Experts of a small language model.
Size: 12 layers, width 192, vocabulary 8192, 34.3M parameters.
Experts: 96 experts in each of 12 layers, 48 cubed ReLU neurons an expert, 6 picks a token, a softmax router.
Training: a variant of SOAP for the experts, 5411 steps.
Below are experts of layer 2 (counted from 0) of a mixture-of-experts language model. Rows are named router (the router's row for the expert), down (a neuron's output weights, with its number) and show model dimensions 0-191. Each number is 128 + 24 x the weight over its row's rms, rounded and kept within 0 to 255. Numbers have three digits each.
After each expert's rows: a language model's description of what the expert responds to. This comes from a sample of Wikipedia text that the model never trained on.

# expert 18
router:126122110118136117148091089132100173106126139152110117132127128134116101095124151078114084142093110159144095117113148116100081100091131136189078109106093104109112104151089154141106130096076090114146132167115141150144147088128070124121136085074125136162114117154106148110109143126149135117116155135092138153116142135109145142155157077078121159161136118113118122132135133147139098170125126123147143139154133132144115106097110116107119126125111096173152120143103131113162144105141144118141137106129161123168162149151119099157156171093130117149120087117112177121153140116128148083
down0:113127143107125147157119087116123135146136120124109151123128101141158157137150099094104129161152101115125144080166077063125173167175111169106112163130112096115115123160158128099131094153146108150107105121148059156135160143121120125139122178144068142107141143124121145158109150141112138134120147111139147115116130125129145136109138142122095142128168135133125083143125133109115154098122105091076108121097181118131170169108161125135077114135162112166169150069128141145100108128130140130130131156105131146164094165151129119122139158131119130145147167137101125117116093136139097149
It responds to: Word pieces inside personal surnames and hyphenated names after a first name or initial, such as Mc-In-tyre, John New-combe, Hunter-Reay.

# expert 37
router:117160162116125163137114167102140125091094104120107112132092112080111059147083166132105141104143123101157142145128145110125173084148130161132161166112125144144142121143146091101089137145127117172114084154150131159122160109102149103134152114129172086104129158135140157146150087135124117170133119121162119125131097156131145144156114138139115097149138120152173132146140162095159138124126154139086120108140129146161143115118141125166074118118158113082080126126102107145162173109088134109111116107164174139140083135107135111112133144149149135138148153124121164150122111113161112133
down0:077096124111116123096172118109115155145136120141073147128097092114137130147173131108145147133154132143164163113134121069136136161081179125118121150122147150135109150058140090113111117127146133166115121128114151164166106143121095105150115107119127119148147122158125097130109120136108149104105125140155111146143101122154131116113156154094129152147168179129101105127145128140100148114144131138120155134098173127170145125114115088140149114117104137128122111154136116098086091128180131115136126185085167155093084125121098082128125117134154127115118149167091144132131147079117100098
It responds to: Nouns for works and events after his, a or the, such as film, album, song, game, work, season, goal.

# expert 33
router:109165139164081108154101088156147120151095135115109153144139124119093145151142117141143162112139155129124118144113126142106128114130155119119127155120126099148096110126125157106088126169097120180141086146167119114142204127136145155125146124145156109116052115143169147145129130080147130145185150101107133140124117096166150130121120159148109136139124131054104130136152111120159095141089147093091150151087138118122113148123131155087116180120146154104125136100153096110191110125150093129132128149122128118182117119137158121118120153126117127131156115121154100127104136115112116161
down0:103120133100129148149092114134162111114126127166095170125134153162135168152150125128130130104139142136117150121169122113114161054145118153109132130102134123148156104129153146113132170097165122156154127130106113134127105167140139143135169113143125140129090127147127129109126072100091099147181136148152146142140100115145101148112165135130090133137127103116114127167102162140152096114101132100109145124098093123132109145137144192147065130079147168118103121116153116114112124131091094119109137135162130127065157116089152112144090094138165147147105063138097118126132142110104108142
It responds to: Digits inside years and numbers, often in tables or discographies, such as 20-2-4, 19-8-6, 20-0-1–02.

# expert 9
router:125117159132147110129126125113099127113124097130167117084121158160152150137148117126114163123132092128089146110154152126139123106128119141135141125158113091165156115151138124088124142154149130121075137097170112086091103140158110130125138145166134101124151150140135123143135125112105140145130118110143103116131123112098084104139126127133125083089112159132093114125094111165105124118092135167129092082080087161130123094126172104154125160131121150125167093126149123141091115114135064110106134100118149162096077147137080175141153101105123137170116145087163112150139163107158170165
down0:108140160150131132117124110162145160134096080107058144127123138175103141094093146133132121135169148107160137135145125137107107100146171133174170104155123143098095116118136158139149130112161152115153110116116129151094137140120109165095188133140158126113159157167136134069122079085135136102110126124115108102131092130100129079134121156095115140119123111103131102091126127095117110107132142086142123145121151139140146110138124113089129127091148112148076125128142104100087181165075158154120109128121143097122146106146141101129176125161145103110118130165154134141149093132129130138
It responds to: Articles, possessives and determiners opening a noun phrase, such as a, the, his, their, this, some, often after of or in.

# expert 57
router:139082150174105113138131147179119163133116152139157084154088128135130152117162125117128099117136105087137139134148087150106142099143170170118111112165107096121117155090163154123097140141127180107104155087124137119109089167138120095108098155168135101140151101081090130152148085082097153150097132116123125166124139135088122105155145132141118090159120156123122124129093084147120106096120102087118120118097090149108113162113117124115152092125133134150134131123136150130108141115114060106110117090100129146159106130140095141084130122117138139110158154151135115130158096102137124123
down0:094139134141153126103137125132115140124133100083144160126135098115146109133151147118121077138121133157136126115169094132166084132071127112099142125139099102139116133205132114159156125138141084135139112133180108162109111162124106139132140153153175151140157132111122096152134113138094197092123134115150109104150106145112116145101124102126139112155111112146125102085138151111132093133127139151082140174148117086131109155108137131098144096123146090130165162133125117085147090132092102124151100153124109158094127137136127117153163119127100144125087171110126152120071144081111100123
It responds to: Of, the, ordinals and superlatives in ranking phrases, such as one of the, among the largest, first, 10th, very few.

# expert 3
router:114142118110136177125140097098145131137146117182111126115080142112155117163140099110119172166106145154106157073155092103119114144149119096121100124148112176132180105112084140140132127124127105110098124103101097145131120102116110130134168117133110136114133117146126129123090144157163088097102084113157150113105124135149127152117152143152140186132149093131083161128134142100101178151167136118142099125107160127183144155135113141163114103128123085126113111141124122150123131093107150150174163123148141136135148140124081132130168140107138147162126079148113132101108115140068134160
down0:173146123129132126163132118104115167095127150127115108150171157125134119119136128140174114129095099145125116155159190119174109087125121137142101125139111116136100102145155141165156100121162133133178158123134121126111174136088117123158080133064135151120093150131112099106158111129124127171119135149090130140164136164113164185122153112102110141130135125142188131088126161106146088136145162132113134129128075109145105112089076132109156146120116131175134100133129156145119109143122138113107115094143103143093135141109155154145108168162124082110150090129149149138156136115126144126
It responds to: First names and name word pieces, usually person names after commas or by, such as Mike, David, Lonn-ie, Eliz-a.

# expert 30
router:128104099135158125133109123131108151114167156090103109142094120153088166103130120109124170136118124146129107143146122167158088145165113126147108124101077111081089097097126091078119136111094103128106152142098158106119126104145122131143153114117102129156143127122121132105112135122136144140138104123119105138148112146088119168140136113136155100169062101155109155147160099130107118135125119094097113159146169161173137080159146117149158095137138106152086143164119135102093141135145128091073144095112112137108156111150125100122119154175107130106172127082124136167110099154126142116
down0:111128126114132097134155067173125145126144156146150150123106145129162116077160129148135144116138133091111130146121125119107131154068126111154173161118147109119105124111105096131071143140137153176136092141089127131094158151146138176162118142094130149106146131135108130141095112134142106091148177179145160086126138142139156122123126132120088100108120104131159176158106086142147117132147132112143152124155151121125108145120136177143149088168124096154147162125137138099144136103178146119094114064103121139110107124124165131140135136089112103134140125130116109088144106085102155150
It responds to: First piece of a word starting with a consonant cluster or capital, such as fl in flotilla and flat, Pl-ovdiv, Ch, Kh.

# expert 2
router:116107146100159097118127137137110163149159177157115103136120077052112116127143156151159146106154151123126147123136120090137146150118107116123184113161121123102153153170123124145111151158112163131119129133173118148148140147100133106091122143186128116103124105119129137149126132102195165111143128103147102169123124138135087155100120141162134129114128100135150126086136193132132140097124152135095153091097148122154150090127118115111150100089144124100125146138159094090146161142147152078106127136136138080158127128125156112168150118140143127117153163161107127106155129158141115151
down0:126144070141075156118062089111129116134093162150162095144111131163096139141167108118113135188126112132112145107145092121122140117137125121136142120147118123163151118141121169116146114095139146155139149092127109163134068089124104145174139160109117140129094143161081104128146144130148118116088120129155138152144133119102093120146212153140154172143143122121088143128158134098104116110114176121107132121117099132141116107129114143165185118125126111158094120106105138169124166113128141132090121136107116097172134106122080127119128102130121135164102155146106117121143145129102131124
It responds to: Closing == and === of section headings, newlines after them, table divider rows, and heading words like See also, Personal information, career.

# expert 34
router:103095123112158130093137120094149118122120108130103127122101149123122093141193128112158126139110079098119122136134127109132106097153120153157123115140147108127143136158131132118126140086150130132128131103091124122118080166139183147072170148118133125151138114121143107136110113119156071173137146112164140117074182128093100125166132155146151139146150114149099121100121120104141174119154152151184118149098109176123099116124165148143105134121129136095134111135121109171072151093106146124177148163132161081120179136119130126134140111113177133138153120091157124132146125154118115107
down0:148099092102142137122154114106112112128154110176156112115090141108135099169139144139146103101143107097157115092149116191125176144090162129136131136146097101107124112128175125114127115105164109148165135131103143145158105159145170173120111143167151134103143117120128162177091122110153122129105161100163107151124119129101086116166117141137121156107113122196118130079127116146179164180124149135104138138126087129145137143091092111152099148137131130113141139145136173127129138110129124144172139085126108128122135079153141133111149117137142140159080110111092140143127106112130120096
It responds to: Subject pronouns and subject words at clause starts, after periods, commas or that, such as it, he, they, This.

# expert 12
router:135143142178134120129111132142161100117094154105124139102175119163117139119103162104088124144157112149132106118089152118109096124127099097104153152119144123119100103115118181077107087141109095138168142162117095120107179145146158108112131112108138128139121115147166122153129133111129145145113161132124125149117122119114117122115163127094114109123111106041142090145125147133146080134099143163082102150100109077100134148158084117112170171143105136132117091114146148110126068096155090157088122163142121107128137142139139155115109130099149145091117155115141151151108113118130136151
down0:137135135148142123128110157117101098116127094089138155139125163160165112074169116151094152149162114108140104087144102157132125168121120128114141161137153170152162122136140131123114111131139101132053125113126119135141098063104118155124164115127158162120122097137101108111138128120127126138109128040123140157086129086115136139127117135120114108134115103116118138135119161152097099125097092140108065096106133147135100144082145136155135122129096096131118131140142114138072128143144167120159126125153129146128151146148128125127108129105114171095151114100164074162151128163160115160
It responds to: Opening parentheses and brackets before numbers or conversions in infoboxes, like "184 cm (6 ft", "(m. 1995", "(Gls)".

# expert 36
router:134128115106141099164171119119150097152163146126203138063105137138105131089150106151141135113142150131139131122108140136137117155098110122158172131130140173151119106088117076130092097144089150144160163134116147125136134138104162170127085153111110140151150132087136152105139113101108091099145098168101124108085078126117095134134153134113128119112193145166119130146159143142142129122182101151130158106157118159143144108146153132135124143130140156134128119152116149126101142124158156118113131103136122129137122127149154110075140164107090106116113156102106149189115138114118129087
down0:143086118121147138072120073137133141113131110122123166190163129073154130148111172114130136138138156130133117113164093141083153136175120123138137121140121110100120133123181119123183127079140118118115115127126132114098130113165122112138077151129115130092116185110111111091112135143138132159144109095151157141134093145140148160103115151087107102131120108145084126093126131136082124136123129103130084150144130157145147139113149100129056111167101133088146141119114142157107115133133141120127130128109096165097137130097147109111114101119144156131142104134124165100176168175142109147
It responds to: Lowercase word-initial or mid-word pieces in descriptive prose, especially species descriptions, such as g-rey, fru-its, in-fl-ammatory; also "had" in census households.

# expert 59
router:125130104077097111146174137116102091118109105130145160081103139118145107126124145133172139113107108133181154161137179170123147162161120102124131146138157182145136138087133124109126145134088115156159139180122132164157121125113163146132067140118132129115126145103133161099159108152100107135116145116130108155090126110134106101110137156110136123109160146164152098154102147080125131152156106144172115129174107160138123112109126143154135120149112134150119138144138148123137162144116153119109116071121125115101139138126158156143110144155141079128142170104138082179131119110163118073
down0:119124099127130214158096142128124099132137131090114131135086093101129107107134091113117136116125095139113067150192113151153132121080124163122124149151136121167112134122121107147128129136101153127141081134162123142084089134128135125126091121156151123112188136124135144159169126088103096133147135124111143146119141116145154128138119116109069097139134151130159133128118148105152132151090186111139116118141090126107161149123123106125100123082174093132118129118142112146109129102093130150159158085127116149099117124126179135121145118161117072135155091127155165120120117140163155139
It responds to: Middle and final pieces of technical or scientific nouns, such as turbochargers, synthesis, transferase, corvettes, instruments, plus words like engine, water, system.

# expert 49
router:107127155113120117125157143094132149131109147163108140119104164108094086157114128133149106114129125110144124114140149121144142154119140145083135168151137157186113107109111070167075125144102153126117152133170152174119094061089150170151152153166115115110129119128108151140156120153141115130125119148112116129092138120132129141149120130151181178118166204145128131155103158130137140093167125133116127097153147155171161104133130121122094085120150119132097157112134159127147131141138104103106147085118131145121120131103146098087147106153084130130141180132121123152155113123133129091
down0:132108105077117127164133076145135187104142127148117150114140108117126103102118132125151157132069111158163119135136157157092115180130129132165099165150112110161158193101153128081124141136126131154180126137153113153132120143156124102137111123128099098183100137139114154119134132107133148145114100104126114119142135156115133164115110143142137091136158116149119108129125135122121145160143163139154128093155133074124142114163168099148131108153113088148182110146093112173155101080142129166137133095134131115115123129128122143100122130115089110111119109124151096153083124069154122103
It responds to: Kinship and role nouns such as son, father, wife, king, and word endings completing them, like grand-par-ents, ancest-ors, natural-ist.

# expert 21
router:137128141121128058113103146149128145126123076126148110102129118151099058139074133147130124080111152114175154170120169161116132139163095137113168153109143095117116129098126127086131137143122105166152110150143150096110122086115138171113130109143170126108106153141113159151140165106120115162141116135150144119111156139103100106153091127175125097134154162153092134143108121113119162135153103114093172097135124105154120105139119137151109097121200123117128082127107103126129153148119152146115176134155101133141102122123123125117125167166117129149140161096116112135151088124145151139
down0:097152075122112120159123107138104149127116143152141120105155125119096094146112162118085093126155154112120115182152117168096120142143116145184106107133095108176121128111132150109140125122109108157140137102131131092098161130169184148093128123159153148152146123170122156135082146082126130106151102099119151064094108150126081150097149170119157115144114106114146147102089131129133102111162107121105132115089143107140154153069123156128120149136183093138125135111106144132126117124088165128115150168159154127175119132101117116117106120113145119128105129141146141116163113121137108151
It responds to: Common nouns right after the or a naming places or groups, such as city, town, municipality, station, province, season.

# expert 14
router:119108149148175189101124139124082120103135138144160113104175164164127107172161141087122153152107116125127130107130121113131115097134135144138139075163099118139154165146159103105116136110124137067092149119141123138083099135132135163117159130156128110129146155086122172151117109127105129163129130073151122123125191084153104121148134119143139115142155136145110111104109131166073158084161133151123117065115118159114139098162109120126151091116150152139169098133139128098122127139131105106154118123146154133116103093103121133137128152129087143167142154125120100141124113105150135168
down0:136130138142118139080114142153140145100127118125131145109103113154097142168142124120121148112136132128122123116121101139105154099096156129167095119156126143106079117129106147116140178128132081073097094124131122130092106137118127091140172139102088107093126144082125109114109121112136139091100146123155121107136112105169129170112131110138127100098165101147094089137116091097103087145125157114111103102059136133128120136154069112156131154127132131168122178110088109148162165126149108115119100110179120146087137117171124145120125092119115163146150116099114121115111069142142162127
It responds to: The word the, and also its, their, this, a, his, mostly right after prepositions such as of, in, to, at in running prose.

# expert 52
router:141124083122124154135134090112140127115119125107116137139129099132160157149104120129131127168086134161135103101136120180094135088104123119160083121147091127105129120148124143148098126143156115126142088131095124129118103060103078098138111109095114109146115093151148106102125157127105086117121109132119120117128128124183133170152124101111114181164147133145140142114171166107107117158141159109140133162138161108139139130117088082156125154089109116151166124144102127142149130103097119159102117087127149123139190116106115132130166191130125114145138074117103132081167129116111152122
down0:099094107159144070139161142105100134107116140143107145124165109121144136149160132135176097149167126172109110098157136132129121106108123134167126127135097124132136080130138102144111174087156115099144124136103165147155143118131155097151099076143123092182117084092155090128173147125103137130141149111128135137133152120139113112168133102124168113128124165145117153124110102118144084100112139101115146117128126112085148118132120162107145137137108132149169129108135129139128126163145118112139125109079125164067128119107053135125148166105091140111105154136090157129148126112163101086
It responds to: Final pieces of personal names, mostly foreign surnames in sports tables and lists, such as Shevchenko, Nakamura, -ić, -owski, -sson.